Experts of a small language model.
Size: 13 layers, width 256, vocabulary 27085, 132M parameters.
Experts: 8 picks a token, a sigmoid router.
Training: a variant of Adam for the experts, 720M tokens, 5494 steps.
Below are experts of layer 5 (counted from 0) of a mixture-of-experts language model. Rows are named up (a neuron's input weights, with its number), down (a neuron's output weights, with its number) and show model dimensions 128-255. Each number is 128 + 24 x the weight over its row's rms, rounded and kept within 0 to 255. Numbers have three digits each.
Before each expert's rows: a language model's description of what the expert responds to. This comes from a sample of Wikipedia text that the model never trained on.

# expert 46
It responds to: Given names and name-initial tokens of people and brands, often in cast or squad tables, such as David, Roger, Ford, McLaren.
up0:113180113121128165078121114105123120137174137123066103158136131126110152167116105109120129107096150136085152142109124103109147117113085129188109109103119108164136132130109118096138119153086114125124107088136157131127156101162127136129141141119096156048076136145147105107076115166143128088124089135124150116150153160098085128119149127150125167115103135132121118122150128084107117096128
down0:146123134132074116153125096127167146140147143101151133104118144120153143118130125112159098113102137157135136118083116090119108123197114136138119154124099149150146172134167094117137149104138124190139180088163170146128127126116192096096131120124127141143139127060073143131112119165163085143130111130129160165141105153162116126139175126123135139100150136134138144130092126115113125094083
up1:136182138141109140109164151094160089139129121150160126127115116143146135117154150133124106140134136153136140110166129153105132142164157129166142102130124112137128062143157137152158125152107103151096147115168106132142134141144147127104156152139127125116133127112113116080095149208101125127093127139109130105150099104152126117120133118086143120150110136146111154124160143132094103065130
down1:128137103135119147111091121133119101139156162113142138139087209118119161120138114116120113135140153116151095140144132096163122161106133140114127114137094115132122155130128156132089172122134107152165110108161124107143113115143157152180119118102107113149147124083130170122125112100140169122132122145152149084134115127127136133110102149101115114138131093128103149146141117116136160127140
up2:119140146141106145138126119141109152124105135120095106119153090130156115129118152124101135123144096129138123095101131081133154150159156120149134133135116099116122126095099165142093139169151178121119105109116162142112108113107118137077149113130090124091120156072128088119131064077150118131141076176085110116161137109175121176095151119143134132093136148128090090074158133152115141099127
down2:163109103138148138138132155161162155174128139186136191140108126090140144119127171127131085149127120129175170115113127133156111125150138177113120110170107102113155127085110111128175137122154137101103116104095191171129111135113125087126117105108140124122114114173111097133121150148148125163153068130099088129173106148119137114145123161144121128099126155152099115137177106134106127099108

# expert 30
It responds to: Commas after numbers, names and list items, as in "2.52, and", "B minor, BWV", "Microsoft Windows, PlayStation", including commas joined to quotes or brackets.
up0:106121149149105170113128118137107131126074131128115069150179134130150118106152132136055124176119129138128141159125103149186142094133059142147126146135166141131146085103096136149143110122095165132175107138103123121114115112152141134140160124108110118146089100114125106092159151100146148116136157126145119141162112134110115059129136115156110117106156124124139149126092108162118119104148
down0:118125088139135130103183089143140106153160132077163150110103112157086139133137069109098167107121104106134109118102113151123107106118118123159130154154155113115151142157131154084115098089123115139132069096108170102140126099126165092096131114151125169106153143133135150126104161140141119133148161164149144117121092109148140151088109136102127126106151147141144102121148106128101072160116
up1:134140132116116123127084146125085121103133161166182140168112157169101129101126151137073124134145098146106117095103107149153089152118145147125143110117138138174110139121120126133130100128134129140166122091124139150151185123111130125116141131118124121154122072128086144112116084169106134142127131174100152130129150184079117130117070108137133118106134121142109124129133121118117169147150
down1:117137130148199161120132131148085128137173115143137096083143128139145109104130172122133138140184130129131116132113079104103103153101129125136103123100117124104118147115098095167165117142158108114136133189127113126113156119134069127167106138184139103143169123129121127127126133177144117132139144113112129105137138094110105114151112151099152134133172136151145080128122100161095120173124
up2:150165142136138148112175116130127101147154111149129121118129122120154118162118135167105114096136158109155177123123124121138104170075124100141137091107088125142138090162133129115098138139149092115137158146119119108090145118122147119131122081101130156136141147136101118145106060141149128108146156128160099142146071134132139127131118158129153103093149131147099112168134126105150136135123
down2:128139144137129129185119121112154131164140129139123138115154085137089089135160126126117117115145097082144106172101139167089166132093194134127092113166142109151155101086086130118142141098130094119101131169130134170158086120181113112127084170127098102182126134123141100130156181150175120093120119127069120151144073144132180121128104169110125106150155130168130097134157175123095117142094

# expert 9
It responds to: Nouns right after in, especially month names in dates and idioms; also commas in running text, like in June, in turn.
up0:153139146106145140130166154132128138126144109131107174128111138124066148122158120189126131122157132141127086130095138144092117130150121130124108118119150127124155113144144121139125114114115116197118144086116090129130137102082101143094162141084135094140126139122123133141187126091123103174102116089102075160132124129129122146131144108154140142119113152135101074142132117160118147167090
down0:112165133085089145099157151126094122121128111116116132084120122121106107140100116106113150107108177173103134123095134108118159103103101128087129116136141106089111064111092127177153132158117160108101132111171122081161152124079094151117109118108161138148063139085170107091140111105155164142130121133104165111157115075127105129146150143154143079135125151110103117159085104119116103149150
up1:121135080107092093124127142149143142098108147165145119109153124128135103136114156137063132090136115160158116125168118126137150138135131138163112187125094111164121087137130131134156097133141144124170126160161134144107108151138130108148165109044117120134119121131096109132158116128099150119135120106099116125096089136132150119171117113100153124137085125144072087109152150153075125129180
down1:074130130133109089156120113093144136114140171163120118101160114116117108132097088116133125110141138127135168091136169105139094124116106108078107134166163134127113192135102086167147170158150130125089098120105132125070156152112150161113138140121123117139172136134089145131131159140113118142113096144144144158118154111099131126118107108141137146129142137139108148117115130159132114130106
up2:149112100099115124105117137149135106099128147135133120157126102123125121138121139170112121141157129134116144174090097120165129127121125125165141102091092109160166140125097140176105141129108123168083137152137137145130115140115136116134161107095097147102124138146119123138146148131150102123110119093100098137126103167120155096162148118129140130169171151125092134139143183072108141162141
down2:122123132154150139157131115155122148118113111140110147124092141128066166097118139127138112132113118108134147159094141097145143096078152143133136151127124076100089128116095164167151121137140113157088140119120129098143121145162122160171085113111103138104128122137118155158119167115138146109126122128134150110150124156131116091170198094147166152156093131174071135119098128144160104118150

# expert 0
It responds to: Common given names such as John, George, David, beginning a full name in lists and prose, plus the prefix de- in deactivated, deleting, degrade.
up0:116137132154099146111137109113096117102097144136112143107148155095128171132112120130104127096119118179132113114142161142159160190117076099110103150074135119106147150135092119149105115144143103133150159102140107167124123119133134156143148117101100121111107127115133152121149131125162139131170143142100107086127161117113063182131159099109106125151088126140108170107120134160090139100101
down0:141101138132175147153150128135120132145112113102116098118142099124082125138153167126144010132128132126103121112109142131141160117100115129108125152127154165134093124131095063132112140144113185020152110117148119121115137147131090165160129121121140153117126124127181148133138111115108096130158114147169131081106125122153121125086099141142091124165128157129136129118103144130109121122139
up1:141129123089148119091100118130152142134132118130093132135104121087138089116142152117140118093075099155152105145107103138135170131151126140142134134133102127109154162117094100132117126135066146121151138094112059127157107139112121114174139108115138128139115148124128110105100115104159098089146075142131111159161063152135061173081092118124111126171138139152135129144145151131133113068089
down1:133149143116178116136164144098162112137157113094117089113131133166171126121126146133105104128145150135110080088103163158128102122151109105174113118098129143156110149138127139128091131155108118138091116142112123115092127130127153161128134134140124135127123162112097155083057164106154089112130119152115117122092173166130131108083114134120143160126067146102143087101126116122103182135149
up2:154145171166147136130175086143174147110117116132110109130172111100122085131133133158111114123189145167102159159125133091102150106134104116142152160123121107122133103096077116140133125119120139142110145165157153162162167173119137131170137138150146116089162122101118157154094132166130153127087094129136029130104117100143129149111130122122115123164112114122100120148131138134123093137135
down2:124113148095150110113127086141142127166114107144141134142128123125164129114092135112154152157109093080127153121090123135179098153137140132163133123138160119090092133112151158151183133160106134111114142108099095136161127118107122182150106110131107133124100125153109079180149149129129153137120130153136123129141121134115143108142165109131153124138154171172149095111167120106100138123108

# expert 18
It responds to: The word of after quantity or composition phrases such as made up, some, a few, plus agentive by after passive verbs, and digits in tables.
up0:112108178114109113095136130144133140093114087099177128103138111151114115141085140141172124132102141118130109082106123086135123095154117113128098097151104108151147167164169142059172124150157118174137148149144120153104158147093142162115134155133130083128081112114128096143132116129105130128068111156083094166113121112130113107138157097114139125157112114096131118132124098123092158085120
down0:137104141153094146151140099121114137152123096118147122157127099155106129167141112089114077120092146070139111153111122190123124141165137128157145124094088120134135115159132129109113142139102137087156174134099123109113108164106160153131103110123156145140112109119079128138124145117128127131137108136140148145207067102122148095107161130114162114143146127162099145110110101101066124144159
up1:131142129125146132153146146130128094120097162129098104155089101129124140160132127121134140112173077117133138138110099156108115149107130104176154088113071149158123100118143141143120162134158146146143149151119100130157099130166095122092115085135105091115117164150117119128166148124144155137146133098129121084120127135134068117156165121105051153152103155112129110101144142121141122142138
down1:170105134115093129107128153185136108131117146150128116142128103131146170095150108135112122140126151095171158115139095116129172169162096106146103124137090144163132095169143115126130117113088138150157148147111099125113143148140108106158184146128139128158122115139075173110138125177135112161100124138083097128126129125145131140143141099077086138096134123150132142112135133121155170102153
up2:143121079151174057138180138134137119099089116151092100112080118125124132146104147092119100116125114168121132152151146170120146162132120162157145148102108126113153128133097105128099140127142106144115102143113084093127154140130112137139174123092124115143134104091149107109107083145124153110110136130139101131112091090136099134124096148139173161134161107136120127142160133131146144113109
down2:122120132136181080088115125109140100168142092167149122146135144125173132125121114113172060104116116111154099135162158138111179147094123135122101123141140085135101112129098128158115101127121144145133136117134121120149093151109109094171147119123125137190120140154130151127141140163108075163184104087150165122160087126118104117148106161090181103145139136127163057130145136139145115147151

# expert 48
It responds to: The word of after ordinals, numbers and one, as in "the first of", "one of the largest", "three of the races", plus table separators and CJK bytes.
up0:168136093127169162147124101071103126137099142109151116153110120133130117129140158073105114126134093093112116145091150112116205146108149113155128142132137124115136110122102152133086098056156139137116175121096135130162140162123113138142147162150133109118125092065135149138090095126125094130113124146103149129124186117128089155122131122169121155105183076122102103107127160139085104143147
down0:109137146157062099127111083178135146107131165139138144123097132082138151171120141143141102151152095114137145127150142123102123145148142130083162124117117113174117124138120135147192156097130122133105153107109125126125121155133145123130123169121139105157159109138084139144157124120090173140100121126089160113115107150092066131089091117087146112132109133119138124122131137161082140154177
up1:170135114117141127114124116137153130156156125130059141174122155097142133141127141115110144137159126116137138181115134164097105137095108132167094137141100123153136143102085127105100114108102144122126143086090130142147131120115103104115164094109136141117107106126104117144106161068168128116160097122135109114101123114158173117098112138124146171086091146111116126111138139156130127132135
down1:137115144120083154076086145144119124138104104160115116097165158150158136126134150135101117105144143127132109151158093081107123101184126120148128102120123123131116123158086118135094077102108144120165120139128105135103123124147122128122153142139132111113113114156129192120155121137110132124101097087102163131086145162149147146162154142118118152151129121115091146103098109140121155138062
up2:117162113088168165111122124106161152115142132125146125155131155145148157161126127135140137129066146149147122147144134179135161129116119123101100129120128154134093153144123130092097129125060112133140129156118121112111121095084158124125124120119176154085147154141140106120111116124131139117117102176130166139150121129111086131126110152123143150103119122149157085133104143187096128120097
down2:132105190102109084082152113109187103144119158133134145121127090106166158097122137132127140124145126114128120079112115189103147132113116090100111120165106098152073117128140114154133142154147133108106138146139117123107102128093078158134130143116187139120134145106093098134093125118174164093137092153115120095114129132146165151130104138117140153119111122147123057144156147084144112152133

# expert 44
It responds to: Month names in dates, Act in legislation titles such as Amendment Act 2018, and the piece cept in deceptive or receptor.
up0:117129123145118152108171120128135115153121133156102141171134176109146104125128100087152136124120164118091167090123172094113079112110117130149124106164161094121143107134107122118150105099094108105137146128132131107079136150184138094152155124103124144099138138146136131082148111198153105123141073176080169144129135144128079118113117113075116105163159128166117120145110155152136146125105
down0:087100087123124157137107142132096094112098115137110124156092132098147101145128108083139141142104146102152109109148145115111104144107109122168123146120099103113143158142137133133140110114166143148120093137097110134084170162141106125173142108153110181124150162124143144119097091094127120110126116105133148146143134172140151109109115101137155136121094135108126110134144160106130144142128
up1:130145153149122171123154106144116135125108138096145120119152104125149192114156177114095131130081097072095123135100106086109112123089104142113089152101068144132134146116124139106155144184175154133123096162134145117120147164177157161144124137133121102109130116134103114086155149109110144087107129136150135124148132121130132133092156119120124157146097143124083064104089135124097142112156
down1:150130107124103124138167139144143128124126138086133141118167129116103087110126138104119125147122131133160120137137144119094140093117119135140141150144148148112173134160128114115100130130085130114148163139163141120126114156094122123136104161108127104108178119182094085131113135094114135166137122139139097132126130102126110138105134168119107145106132114161101136153127114131099135131110
up2:107128156139123146131156071141130141076167136137137104119096151122135110137164153118110137120117090129126122120142100134131141144107130169139184109126115139170125146163121146156103171138129130122101099158161103105124141142133168146126117123162151145144112113094142162113152148114144136093130124124116094109101072158144119138102138094118111106143120132096117115104059144128143160110100
down2:116132126118108115164109102138078104148132099118169149151093133155131189115085167139125118167145166114121145141063129144158137158133127141094120123100132172159106119131142144121125144153132158123145128154162138091136065158134122132093170142148135166173138188160124097127113129126100123138125158164125132139119138123154175111157084113111171142088139133115137101135113117096120088170143